python train.py --balance_loss=0.000739 --init="normal" --init_std_up=0.0393 --optimizer="adamw" --lr_head=0.00633 --schedule="wsd" --train_tokens=461100000 --steps=3518
Below are experts of layer 6 (counted from 0) of a mixture-of-experts language model. Rows are named router (the router's row for the expert), down (a neuron's output weights, with its number) and show model dimensions 0-63. Each number is 128 + 24 x the weight over its row's rms, rounded and kept within 0 to 255. Numbers have three digits each.
After each expert's rows: "comes before" lists some tokens at least twice as common just after its tokens as in all text. This comes from a sample of Wikipedia text that the model never trained on. Tokens count by the router's weight.

# expert 34
router:104148117088151096171116120122108197142139159080151139124144137141124162111156171164129125136133126119118151143138129124147149121082152120139131146098169112110121120168128089128107132111144158
down0:125168124115115107102161118143106115101085076101110123133146168090160167128110146113131118119170136149120136104141064091113142164120153142140130171131085089115128114142141144125158127108098118
down1:131157138141122140109105117114112102160121141099107123108112132134141136083091157137107156075131100113149146112131139160093169111080120093147126139168100123081139191120133106157187125128126165
down2:119119128109178170084111149133110143127131144088142134099124112123078125129117127091121187112161129135137116134149126115100162143150131113149116119153151118110135109128161118155120099109129125
down3:114137117107098130158105127109116168140149122184123126163126127079123134133136132132115152113148128144159089086112128116151154162164119116122138118125142131173158077125086158152098076163097153
down4:092110157103127192127138130162176114172159128124188121153104118140083158155099101097164144123116109121167058110114126131125142157125134121142134110121137129142112149129086132151124140136152093
down5:162099108112118133111110163094126123164187111113156154139173138133166106119110118149152101158160092097103173129107114168138098153108152155130058147107113098113112075105107181127160168119130101
down6:108121111149083149136137161151126114161124139077160101098130120109163106130126137104104110108116128118114123139139118155126145096112128116122170112171125123137137118171097129095139092161081121
down7:176169118104112167132127118157130136081125128142109116133073136122059136124117127121127108154138133126088119149155121099106090104114171145106140137128096139099160087140119140171146132166145168
comes before: " the", " a", " be", " his", "tal", " its"

# expert 58
router:121140098095134084116139125118068177107131111094096173127120123143139138133161098137079121134104153128128154127132153131130177129122123115145143115107123122138144133111121109137109105162106140
down0:133131122111168133102136117093160113134131148101121105102105144142122112115104112140124091198164130110095109167126126140169112125120138100121149138089130116115089108139127143142124125118121138
down1:152157118167139123116128145136143137140131125093075108101150117133111149145103125128136114097125146073138157142123126187161105140159122131134118152151114128134127112149183143141151108150121135
down2:160066135145122116128102146192137085140137134161142107118141154109116159134132082150136141117144094116126120124176128172110097128133116143089145102112164170109129140126092124140097119136172089
down3:162112141149145126133121151113119103176183114144094092146124113090144177144157099152146142121091121149132157104161142103084157116164117161121142130170148121138110107135102109114145150139159120
down4:134145145176148115104102151115113137168074148107132128133140165139135108125124123069139108149113120113153092096145107107171141103170135142072122117138090147108122094135154117122137143091164178
down5:120156159113139105149146138081145122128121111113114118154128118165106126133143153111106156107150143075081138118150136150142150111111071152083146111119197061131130125135116119122138139127157122
down6:139205114100163158124082114103128127136100156086135167127126123138080153128130094123108100129139098147140122113146130151126115142091117157122118111122118131122085180111149088182146138121167147
down7:182163152125122146136129129148107159106129109093116181123139107156100132149107151132143151122136136096135111127166128128125121101180112125143125131145155125114131131159105108117136083160082125
comes before: " |", "–", ".", ")", ";", "00"

# expert 47
router:144117132115195121170117111178161133135121165119149173144110142143107079113093168136152137124101113125118086149143115099090137180168134089133133138088147147130150123158131141126150110144173134
down0:157108133119105106149145129127091097120078075162147137124128117117112079111134137154137145141160162115204185096098160115104126142133130133138133135113112130114082113110131142138134132106123131
down1:134180067118136136111114129194107127107139109132134109091185130149134140106187130125148134095098139118128111143157120122071155137110130130084126128100161083109131096125093118137148155114108164
down2:133150152173113141147132149141126102157105125134138142132118137112167155125149106131101147155160141137131149103153120132104125058116136120121143134104137137074143153094140103101129129129133130
down3:092143159105108143116122081138142156128132078119095125160145161164151142126090116135136126150142108154147101142114158114152138158131158154087106091084133108134152110131145154104128146169152171
down4:126108111151088131133078122143103122129125166108139139122154089110180128089126160137088106110142173123127121153143157128215198100127137094130161129138132136150134150141107160135152143127106175
down5:117118131145147146112101103134138112137103139097111117111106105148136130153149118151130135184142143144127188116119138161111102083113172126128100152102174126104127131145121115125124126110122119
down6:121147104150088057140114145138102138088167149088159132107171107160143165140142120144135113145090134155119107126137118147138160097118135134126113112135150116113143148136083124150148151155115151
down7:123163123120137102122141139150151137074181126093137135139105148126141124116146128153171125126090143130148135118132131112132137143083121189121159091103180139110094155143090133132114137085121144
comes before: " of", " in", " to", ".", ",", " by"

# expert 9
router:136097126116129147165108112136139124147133189104131159123139144113139143148112149097129116119093136105105129172129129110107120126138083125111108138144143087096144122123149108143152131132178181
down0:199130099097080138117116146167163126104104156095107146068109168105127111150141116149105127115124123139152107153111153101159170123112123118130110147160152109113134160158093117118112103118114126
down1:140143097101099122157108136108105131155141102060167179148167117108129124152116106157100161123135127129093133084118111106099150136118077131128153126152132133124136124135111122120174140113127185
down2:104125128161103121133115128159161101105178169133158107093133138080157106156133120134140143187130095170112118113136156140127119145139065112150140123141145110112145120116106143106146122171125139
down3:143100151193144129135132128124121150104133147154145172110133057133086148126085137144069169090127098127161150101121067111101138113155102148144125127136121150154156121118087164129076108053128125
down4:079159123141172141164118119133084135120123166119166082165146126086173176129100133131121104129121095127112141118120137086137124122144128117132103128149111135125094134151143110124153104170101148
down5:176091146137116095138142142113137123177148070093054157134130118128139120124176104164124114110096100148130140115142185140127130114120108172123077123140080126149148177140109135116141108151137099
down6:063131139108104137121119081137185123128131146128154115134123106141119076105103118138119101124149169092145111116144124126095116146131110140200103131133110168118107145144144094123129146097127156
down7:083092158152077143178092146124130137129104132169082133102104118156098128153079133135109114143113124103150101147137161124126136121107132099124142130197110075080151129097133106102107103095181108
comes before: " been", " a", " the", " be", ",", "."

# expert 35
router:132129148119120172119147164138077091134170107104116126113114094176185072143156129083129133144101116144091115124104129170136169125156077124073153115152134147098150104127134128113121138123173122
down0:117139130148110151128115109107125149092161130158118100158179112107168131089134120117140092142117155128123182158141114136122115115093109139101152136124160131152110144133157168157105147140085122
down1:149110145109137139133132110151117111150165083116122147122119154125124137150150158122160180167134090122084075118141130108176139116112141117086098155156128109094110154104155107127144154117137103
down2:125104098101135091153167173161111095130143096144099086103116137121129134130180113114143120128157140133124103160083130109094118148105141097184113125124160102098092170125159124135102125072114125
down3:152131113167124145167091155111136160139149107087150148105156145155144181144121109155153154110119164171137108152159132121134091102118160144130121149111124126150144143150169168160135154135125133
down4:175148098139118152140130153127140134123134113119113147114085084118116084172129152121139150079146120094102146111168148159119096105147100110110115140111090107111083148164135136105160139139126115
down5:124145096133109106118136125149109140149138157152137097111151143113166119111081122079132100118146135120116088131145122114166111120115118106147091157144107161136153127142110162152108129085158135
down6:112133134165125108106138111123105149095141097147122135158089142120151124133120123147171185113123131161128084117182117158116089137127099142106150143167166107156108105119186118171149111142102124
down7:105134114144129127167130169127141130084127104138160170151120141133178149091070163126151164161141112113147121049136121156123144142137163144131126158092098128172162088110164124156117131160154106
comes before: "ed", "\n", "s", " ", " of", " Team"

# expert 15
router:172087115140138100105135128105139119116119125108117142119137136138141068104147179141157179094121093143161113122156121151102127136150173119098126139088151128124188114140119113146137135101138144
down0:125101119097090147157111123183103094142106162092161160101181106166107130152163107136150130134115127156144108169152102113152125100126155132155137093131119110096133108128127112168132131122161095
down1:111079107157128144099134109131109142124119150154133152109120168101133172128158125185126103151128146152115120144167098141114125109172152122132119081107121132091185166137095104133154139161125104
down2:134128100148100127099128128093122097154105141125145069118144166139091159183127135128110130112173134154144150111135100142155115119153122148156115119122094140110085147093127135159147133133132130
down3:148128098127113162139121114115130118094145125132130112144149159111162119132113130150114095098159169088200178115142137128090125112115154139149166120139122133107147104132114175143125115110108073
down4:153100142090112136122142156139096124115125174131163147146143142131137113178166078146148124099125147119140124143135159094145109135155069091162139124110125140121119145143128118140117125131151108
down5:116116170175145127154136127116137157112110086166110118135120129092122145117168115118137140136122176100120078132149122161101114137142142121140122109111089135157086116074132135142156167157124153
down6:081146132126138104172109101118176110132124113139170108094115112102073113113143130124120081128129121160105104104134148133145132098106074092115152164109112112118120108096132113128124094127096129
down7:150144113141151129126124136120158114126118152162108137110149121102104151107130135110111136148136107097122112140159140185133156094112156116123136129128126128129122099144096135114111144161080149
comes before: " the", " a", " his", "ly", " of", " as"

# expert 56
router:102133084152123154096147108148101177133068099109164141150098154118127150101138143077132128107124134124139110122096093118115096146117136109140147148125055119137149113092167106147149156116102106
down0:127092182129121130111122129105138152114136127163141116169118122153115145100079104103113113095129121153134135145146135143075111128145109151132132094126146149106119095138154194146172142125110128
down1:108128154169088095115107154150118114098131143137146090131130123148150084126072096175131146123158117129175140121159119126080127179137143133138133109111121179107122169149126142129121133122147078
down2:160097126155152099154142134116115102155123138121139142140108129096148148105107118138177114127124147110156086132144135151169105109119112103162095153124122122106152151117104133122138175154123123
down3:161160106143125139137156120128142173115147087096116131126135161096144127055184121136080140147134159115142181113101142165120132130129123154132114116136125115090167175126114145136147158085133139
down4:167139141174124095155131135156165143159138096116104123113157107125143115138147130141153117151143155105139130082162092111117169191092102182130161089145143127163152117182101153105122116153115137
down5:145145146170152057124123147138140123107133140130060129085152101167139119114143124156099106134137143100158118128155115090117115133139134113139151144108113111129100132140142135163101095115113123
down6:144130137119131081081139143091122125153144124102135129124096168153138147154123116165126115141111126133176145148083128144109167108158128117097165130164109113130066159125111110139120100106156107
down7:095180104101129146131126087107104163090143103137151125127124163105120083097137117138096114155155130150108131119122110128120156160113195130137163171147111150144141141120167135106152124135127111
comes before: " |", ".", "9", "7", "6", "5"

# expert 24
router:172157133118061155119137122120124153147139144109134113116165092130135108142166154113117093094140136147163177128112094137114087106144098118155157066109133147077166144063104123114153120152138094
down0:167165142150121095156120141141094105126125126070135147116134157090169145111113136125128122149168129123143126120141129111133120114151131118136126129157106134113128118138149105112113171139107148
down1:143121106147167107148116119129108156141144089159135130127183150152135155139088061138083077125145155139119146177131106136148127119156152112120156156170113124117108085104098113145139144120125128
down2:114125136088143124095149121165158135145125136096185138085154154088092116124131117096121135127110126128083151108119127102137117162092123133126119144120160147129142097207152130118104122107090111
down3:119125074113132168114119088134133140144149124138102123101157128113135118136127107156136146112113127133102108139134152119115123102140159135098153083115125108149134087167097113131141123131115147
down4:138079165155161129149077129172079073133122105128137121121171171140120101143137129095141141161120157179089127104125115149170092085127130086094099140153127137134075151118159148151112177106124113
down5:135102142141121135110095110144104160154146131164144127133166159143100138100123129112121123183117098125142127135129143138094114150127164149145144151136158121120133113118149169149101135140099121
down6:126120103131117161124106146135141134103150066118097112148142103124141139093124141120131148133145096077117133156115126157127111142135168145132103136147111119120102138102099118149118125146118149
down7:118127112119085153155128134150125140109106134141129154134144089113117159165167158110194116145084148114119059156104125137110172117091144140113126110162166123101148115162137130103131158183147146
comes before: "-", "\n", "|", "ement", "er", "ial"

# expert 7
router:164118140089135133146119187156118113114134132136120126130169065100175110130095118080145086138117139133117143118156153143169156116130142088125163089099173109119120134152174146099117129118100142
down0:158131098153109160151171134120123131144137141150165143119149126114113110122128137108134115110124113160140100110143147098147153163160105154105164116121105160152194124133113151148152144101134136
down1:167116159129148115113138123120166171090153122103107135145139125119135137133110137170167132128165108123175168144121102123113128125131188135118121142146129104123144140136139112107103120138165136
down2:124093111186151135125163126123134136147107096132141164122135121131134108089155166158097124142149144057165054166117110130150105092103124102137136098143141194137131133184105096101117136169142156
down3:099110152135162112118131110099115105123093172153111142134068091139109146101151096143154175116090117097131073155121142125112129105149144116113113083154149113133142114109150120147123141121114119
down4:118118149100148121131126128128159090094099137145157152112115160116124154152166109181154129125149181134103148172161122129144119117174139107107086190172111111136103149119125122142145139134138133
down5:137155111148103135086093156103124135192099117102132160168176135107144124122142143151122145141104136131130143138139142154140166107149149106119134147198169118100087107139111107132144104125124129
down6:135146179113122103098130121084112147133107086153119115070143146159092155117129101141128117156092089125152116128126109151110121120126154096139103141121153155103126146145099111146144150133135116
down7:122138099099164147117120108087078103148150079121115142117128132156100160139113117149126110085137100119167149115107141113156146117137145121133117139127127104145082109120132090088132123094120126
comes before: "-", "=", "S", "P", ":", "C"

# expert 33
router:156121162121148106141140091125154176144151136101148181129111152098088106155092124131159189127118102104118105123138159103079144131140125109134135114154118143100178097142086146095126084152118097
down0:103143139113091156105107104154130145139148151104156078112138084106131120156153129141163120118115102135123150147113143133144156164105080113164141135137144154137105143163148139136117164121123132
down1:138128149148086122069139124077143126137101089129141114101154136089133090164121138119140124124127137139121173133112118169137094122139182115119119140159104108163173097104159109096151113153073115
down2:093087147126125163109106119156140177108119143156094111116115100119137122122109170132099109133142142137097108174075135114164127146133111155129108145114122119127158103155169173132104141133154148
down3:137125171114128140177114104092127109119091105136142122111117166159114086140137117124084136143130137087151065122173105157158088131166140136106101120095090129114132148120141080119152120151155101
down4:144106139114133155098174112144101124147102127104103143153141117143129139135132127127114186075136155095123159132098086138103118127094152113099107136132131103149122134148100120171085109109087130
down5:169144135101104139141110114133117121097128161166139118147106122151140161109138116087086138104160180116132132130117169149135086110135111164115143115134127147121066125167111130142120162117129137
down6:104135178157113138122146074127167134134110177106112106168100134123101081123056159149151138117133119128106162127130127091127144134073126121126142122124135128128196145148135147118137112116165130
down7:127123147102125085137151132113148119118107097105089147174090105100116119126123137161139121153157124121147119162118144163104122137172163102086109123082111118127143123122158106103135116162161107
comes before: " of", ",", " to", ".", " in", " and"

# expert 3
router:150120101132128117130117092125126161117093128146146125124178123127163104125155158131115126093170129090108157125151173134174134100128103106096120126150154163136160135089119111130116134146135120
down0:161131114143157080105132129139159143127149105115137166091147120046095115115139126148119151122119132145120142153118123123139150154125119108124134112134123159124201165113104108116142167077145106
down1:137099160132156107163148111122143109145132143181210165106134137109138118162144120097135117091111114096133122142113118123193106113160095107116192139140111118156151153110176159125156153131130170
down2:137129117143091157123103154156134107132167160116109100090115101099104134109136101146136130115133139111161084148161144145140201146079121110145127120150131167102120120133087120108132149084118164
down3:132117120143127130141109153126143137157144141056161093142151161118143135153126141152083141122140171153093164128114127181110139119129109127140126143119146141098143151095109164119119161156151113
down4:173123118158087139169120120106125168145134146111112155138142158109106107124146118103140106108116134121139112142128104165165159117117134109142134089115142157087139147137112085137107118103129134
down5:142109122109112168122133130088137082199138124135140120106113103103116140133091139092109134179088092102119135122122113156145141120105137122146101147110148132167095097139151075125081099129081143
down6:125124085105097117133137093121102145124117104173117095108137166155135122100118130129148144114151118134128174132131125083120094168122137127147143128115166137119104126095114174145085141111129184
down7:114106167130119139128136127136142093106179151115176129119109162129090157165111104121166140093165158131175056164119128134098076170137133056150150121145115128118119138159127129145134167101094109
comes before: " |", " medal", "s", " place", "er", "ing"

# expert 30
router:119112099133125113144118096111118166119121084081112117128122124151099130118095164063158181127128147132107085141169104130114151195170138097096125146131143124156117166135143122153116142152168190
down0:107097138117125115134157109110146120124123139147115102154130137132124172152144095172131154127117112050114186146117128119140136145126150109157116158144167117148117141127168118144080137096129134
down1:125159180144159075133182150138125107114160123151097129140108066063105161129129117125092144121115115063110160144147129129121137103114121169130115125114125142109125106132110130148195149163098109
down2:143095149089103111139136167120123173139115120120106148072097163103118144121123104113079094077171136146154045138128151134127090157131161084109108118109131110113138106108134140137096134124117121
down3:160126130117093118107126112155095159176149113123121124115121097103128109129163127126139108135159160133115086145111138089111082104108155102156131120116088141098105083114175136142147097074136124
down4:120170168152170127134144158154133150080146116126176114154119114126159134119127151109115112138140127106145141078152135120111096110095114147160133127135110132135178118163170116116157129126122159
down5:098106108117135147127124136114108152164127103148129099135161177100088123107153122124172165093156149113137096123116134121203107114158155135131085125107120157111147141117107134112202147121148123
down6:119096126140141110147147082150111079168142128101156112157114158141133082113121114101122122120100137122119095114144118093089168116169123146124175098087140104110152144128154154107166157127123075
down7:131121101123127144085121126115114163167092133158065113143134127130142095156120122143125136129182132132125122098079123162178107142131149154151079129115153132158143137157138153134129097153118125
comes before: " the", " a", " of", " in", " s", " to"

# expert 13
router:090108171137098109143127124100097125101108101130125149107137133117121076136160156125146146145113161139154108095118142117142154153123113086053143148101109143107130121122135152099170134129180143
down0:138151114134160142094095134099095107097130147118139127134140138148116105136097163146127103114123115142177087160088144135143132126131100158179128156171135101116162154138152145103121099107083143
down1:149094099133110092143142137115173142147183126181124115126112098115133147118144095146078078129090145138154128172122171129139141144106195131111126126119151126112111145142108148132122159141092096
down2:184153106126116115135109107131167106112157155110153164119106130123121120100134110175139168111142146153128123137164132125123104075133111122173156107127132106180141151139157106124161088175110169
down3:129126124150171157159158136115116150119076117125135164121129086136101131144146123171137147126133155162133105152110135147138137127076140101151111153153136128145137118129169105123167136099127150
down4:107133151150134155163130105136147088160103096147118127087163126143143114119104139062167143076119142085177113115098106093126087114149106097125135124150101172119112142137151116129119133135159126
down5:136171133141151114135175107124109150112158085123135140163116115127106088129108157115133160105161129166149167136128122110122188154130120145131136131160165088139102200104122127133138113133146120
down6:110139116114124142104094153111108156134090088133115118161148135155124089110164109110121067149118155097147156102147124158115135131135120143081128156138133123100114078082103123100161140111121133
down7:159093159136177150116133174138114126108121131124099138138141132130113089131123163152121117143125153132142123139109103121141101138102117107097124094144083094105160120141139143155128142092147119
comes before: " of", "ed", "ing", ":", " in", " for"

# expert 12
router:100100100115127079166122122130149120125138134175121154152116117116147098112100122139144121143140142147133115093123094086141149147129105127106132112153145135143167097143142103112121129127127145
down0:096143114108121113131159114146113152110137160119157097139147201124135132109103142127125170134121165144120070106110111125135121146130180175136146099136134108144107146142157109150113130128142145
down1:098106111126135135088143129123175124127141116115129095129144133137132087111120116089106146107097127170139113148072147129138136125174130139147148117091137132137110152097148153155171126135161128
down2:123153185155069156153125115143127094105148141144111115155104131126174174138128124127170177168137095149138066121156126135110112114125132140155128118073118124172159118125116121154134093152119124
down3:124121120096160112144112097126147137095124146127151149185146136089146132148110115127102133149159125124113085097136174146121086112144110107116136126136093122118122114097078125143149124136111146
down4:117109132131087116146125133149144138142158139144115156107153091157129095138102123146135123166135087103112193137123074127168183152142154116104101130128152131105139131135091126143153114146130173
down5:114125130142112068120131104081113099146097147098169114137131098170139124144137113143143109125122093153111159157174112128111108091148107130139138117124171140127115157121137116121175112114114145
down6:188152117107106125131150113095054144153122147121127140127159147135146154099143137098113149169157134118129166137128075145109158138125158130137150135119143124108137099126103122155108133180145124
down7:157163127123104146133135131118080131135115136151137128105139182109114122149140155144115137118168100109122140126133123188165113117142116135137141115201092140119141119102107137074145127146079165
comes before: " by", " to", " in", " with", " as", " on"

# expert 49
router:145151129098117136119124172128117151138091136133146135120104123141078170108164141135137125135129116127141128128100133120136150148104194142157076144099137093144140115172140128124137145091140112
down0:151139146158116099130121123143112122074149155142107126169100113100115067144125124174137131136135115135185148142168129157123160130114147154095150126127146124103095143137126127139124116111130147
down1:180138179089105097128155185090124119118144127110131157138142145083128107157131156130134099113115134180115141109133113123111122144137136136139106147128101118132123105134163120145120158070097142
down2:102179083128140188107109098109137194157093141176134110120128144125136132157139165126080101138131111122095155145106116168155134064136133126174101149122104165102164144096136138104123162175153135
down3:124141108126126106174107126169118116098145108180156145133135102103124070113126126162162131137122118122093120148116149126115157179168127143112143137113148107151108130156141106142180107107144141
down4:104080095110174172152114149145164104140162119155140142088140132082114147077111104105166122115122156126128151136118149136134148119134102178131138100138115130125113173135115148115134127145139143
down5:112110101101139155114056141118132162145109184117097150105138143126148148121115185101124167114138117139096094103135135161138146136101137086150161110108148109159139135141125101077104124129133079
down6:101138110146189105165145156137134151113118107118124103168120075116100106108099137159122108117160144111148145134144128161125170136106083107168148108146109114136147110145126132122196125113121144
down7:108156122104118155121104089132104125111160099148079103144116119118126123119182122140107109154139063132137144148113153118170120111123159125144118116112095155166150135096154119126123071138133142
comes before: "\n", "-", " List", "The", " S", "In"

# expert 19
router:132162107151063128081110150099068147100117130129106095142093146167142138122151082105107162126127126159117156121149162107137161136123095170127115111111136120150101136134136159106130114122144135
down0:141140155163153147117116113108153120125150112088123119069136144123116172108143137150121139138159116127119099148132132125116087110133159114117126137171135114070106096149116122105118174119075129
down1:160161116122117080119112145116097134120122115137134133131149149131129148099127102094103147145166098161107153126127145120103117145075123103099175124170148154101109120127155146080162112101162107
down2:119135143091141142096131131118111093168123130147149128132129152125082113106115097114140144136110117124105126094149152113125102124111145118163129110125168159105121145123129103112135142112099116
down3:138104104130180117124099145117169166127067158117107133138094117147141145123126161108125100137140106133144145126163121163122121039104083152137133128131109099099141098110128156111150129139101147
down4:157115104114123075168080143129156134122126109137151168135149119103124092124156183113147116120120144085100123085139127125126116094197113122115118141140160120145128088130138134147090143145159147
down5:138118090128160167175153115079075148120156133126133114158161121118148138148110190135126110187131089076144178147119108148106159135121152116142106176159068106136144099125124096103109098162144141
down6:142129113154125141112128145107095112071119139123114134156091106111144094124144094112144119081138167160155172122129162126113167197149112096109132144140109117164142129104100138139147115100146146
down7:084107137160122125141094171155128164068126114120090099097122149137154121116120170129107130173140126118133159189145129135154123118134120097147109132124148083148101109137072131134133124098163156
comes before: "==", "===", "The", "In", "\n", "A"

# expert 16
router:121146122136105129140134096165143106142119100110118084104102147142104151150138160127128140143113136133154114088130119129102088129083169158156107120154155062129071119143108182126126130102137143
down0:113107139094156099139130145133125093126117139128061133110110121116149105141125104121095089139161099083083103150119147112140127137106112108114160140088130151135115118120127106143099165110155115
down1:133108097121106085102125149125140095117122141111118127127067156126149132155153132138077124130110110103125164121095117139121147099165137150090135114104105087112112141126133137099102143132183141
down2:107134148186129102086111118135120084126155148154147116155095132087121149106179101103115124126152088141131208081106168135126120101129106103127142149130126118134117089096120114093154113187116115
down3:140097117128102142090121134110162114136157144136131131104126171163102134157171120183112165119085098106119084151112131145111115119129139138150140097129178126113119128153082114105089129137106102
down4:134135148156153129132095131140152144126159122150109116116098077095106146115148054108143166142147114119121147126132143174127152095148115144120140120118108096095118098139125074124129146170143198
down5:123076166136136122121126130149142124145112135139121129066141132177136153122135119168117120129112085103146129172107101144172104144136125119149093111120164107096126112145164069125099098138151121
down6:120124152092174096133117100139147122140177113138109131108130108130134178135097103109096138137139127108150161144114092121130114174118134112127102091136113139153120132145098171142101129123140121
down7:109082137150119162099205178157158155148155148167130075113138146174127131119118095096138137085147145111192112152119116136115108142128114126116085147109166120119150092163139131153126118165111104
comes before: "\n", " The", "-", " He", " In", " It"

# expert 6
router:131105123099123132126096092161086118103118192100115131120123133116080133157120166171162174115114099140109102103150098113094140089153141173182113118114125103107121148141135141138145140159168134
down0:123134137123142141084161144101144139154106152104090129119110135118156133146133141104119120120174117133103099114131139103164115074116136152115133114171167107133131119116143111097108115140075149
down1:159167126096130121131015154121166168140097104155109144139113121149110165106157104130125128140168141148134134157125167121115112083122144120126160093101104110095110148129137102117103159101115133
down2:128111138125123098102163118124108088145160089075096124119109122119124133164125163104138133179113111102111117120126151152128120122161129136106131181120143130093177105130143153164098136111147156
down3:123137145116117144147125137134151131134098133101066134104131150097129151145147123088117146131114150157118116153139148150132141084107143143116104130124112088093144150124110095142146185107139137
down4:149128162145138149170111114171128118111091130115112120137162142133128109107135110131118177143130177162153109134119131067117149114098125129148081147146175123116161132153076122101100115145174124
down5:115129105181128109148110162119111139160139123157142111093163160148124109136132126160127072116135089083130163085154127141131087120107103164112138132167081113083132130136108130106140126186137088
down6:148170144134123120102112173134105114128158085130123138137148147132152148169126111121132151183120115076133051166139117111139114123112147132062112147108122161132164093116128097162149136134154118
down7:181118144122156077140096154117107109124123091119162147100079163129112145127111139132113144137087119122123137126137113150098109106107100160144123154094146088123144135097152151161149147119115096
comes before: "\n", " The", " He", " In", " It", " This"

# expert 55
router:121109094140144107163111103105100139121093144123111114132116088100104161118119146091169118144132137086137104129132136121124095115119147135139108155101122119120137165125121120117108146092132158
down0:132163162161137130128115133117109176147099177176147073127106137142139163159143112142117159107148118142093080111140132128121076139121128151145116100160149137116116166156137139191137135130141146
down1:128140132122133108157114111089159124139122102082164136133126140127125128130171131146153135102162108150144140142166128161167117126138087117141111129144103086099155117164111122150153122156107103
down2:146131170138133141144147141132117174133094106140103124126120103130115117142118167133113122126136099113131134102098129139116098142142139168122112100062120112135117117125159110199147115181100108
down3:163158121124141129117126123133082104153106113133114114121149109129140113115128133101106109162138114149119113157104124137126159093134098126140131117060113144165104121166108103146110144124128130
down4:127154121125138153127122116143137163095150104149129132153141150177116129100134139125148186125117163142119094124143111113080111095135200158113128112147150122109070086111122130129168129108154138
down5:149172140153137161108140101124093124152124133105126114147157167138156091144130146157149139110108133113094157155170152171148156096100140136125109107114150105140144125123191157122141113185113166
down6:169146153109076106132158117144137105091138103155094159130111093120135099113118131150142154114129119165078117086147125100118144191099171140139112117143129150152129108133150124128084136122145119
down7:136130139118122127127138110140132114167128115120124148133102089144105116104139136129104153128113165102116098132109124152129164144165112115100146152141143149148144119090150093104170145115095134
comes before: " the", " a", " his", " S", " M", " B"

# expert 61
router:158093114136130083127154119126142079123155105207150075146122106102175110106102165146120092125146091104155163136095128120142087091077089172090143128099113157111112113123114119099125126153113104
down0:125139144094108145137138132155139128146133153154183112161117117114136102108124071112096121123116104096177150108126111133138160161152104179134117124118120108158062142124092130146138111109120128
down1:090127130148080163104087155125149123103153100097104168066111079133122095121138114094116101153139096100150157111118116108129162139079152185117120104076123167107143167152098105130148145112139174
down2:150118128129105081147187115118123116149138154166135179137102154129120171125158133130167097082155130148153149118116135123113094149156130114145131154122122164107174119159178159134136115149117097
down3:144099120137083123159154111147143086149139076109190154138130148181081105155109107091127142141141141129167109123099146163117101139144134137113111180103137147151100130093137103135130150101088126
down4:154129086107175129147104086119105145169090128142136142129099146117125151114101123120152091083115111114099156101137132131121122108106154079159125115091161145102092120119170145152139148130151096
down5:101125121106112103117145119107119107091144125146142109163106115116162117161111137119095113074074149075131164116171136107128178114156117163133144064136133126120137168076123185113120111111129131
down6:126138129171125100138147138092125161119129155143114107124105096155111113139092128197120138130128099151139146092140123118161120103144079129121088115162132109132106139139083103139096093131087119
down7:091119117114085148115119136149152123144160108164140116102112126064130096088153100101131137094162113125091170092124127122139111174072123112146116148128133169115106141107134129166147105162117126
comes before: "a", "i", "an", "u", "ar", "o"

# expert 46
router:072151131141093140147124126131123126132143165149073107131118110110098160154126140129147154117089111106131106129168101096132079111117158117069109135138117153179147104150155143127098141096109119
down0:139150137088169129086132133135129161128117150154133110129124109100118124159139122102110095125159099177134152088143074139120129124145106133124157106138140141144117140109133170135154116160095144
down1:102113139134086128162160119109161187122131123127169187094142148114133127136113117091125114151134183134168088109132164105141117108149118144114116140095142134160145145150144109129180106154143155
down2:119120119122089119119118118143142116090082111139123124101121133091155135119126123080126129141146138127087043160141135152134137121140093156108105128141134120097160145147142109133163149085143149
down3:095144128141118081129114135181102153140121140117157161149118084103103120102107121098118110139157177106112140154111136105141181077081103150120166099076144174137103154105137119112170138141141112
down4:112143083119142123093106135116121195097145110161132139123118135149123159088103169159114165146108136147112093155171157140092157125104118159167131123084121080141151124106119099138116081170139137
down5:128119115138159090149136172144194129121122152180141150107138148112070162137158155105111130146135164163144078157155142156147101144102092115120144139124163119132111097126158132129118139101113103
down6:149137145114133075153066084113131160130145098156165154146183129105120139104105133133141110150105132133136077137146126121129118136141099127103117111136128118110166152131164123147173185135159167
down7:125130143132128184140093129120148144127162098125111103139128139141095173131091096128102125123148106094137138153111129141140132158118169137149111129152178091109096117185088114147102107134129106
comes before: "ia", ",", "a", " (", "o", "i"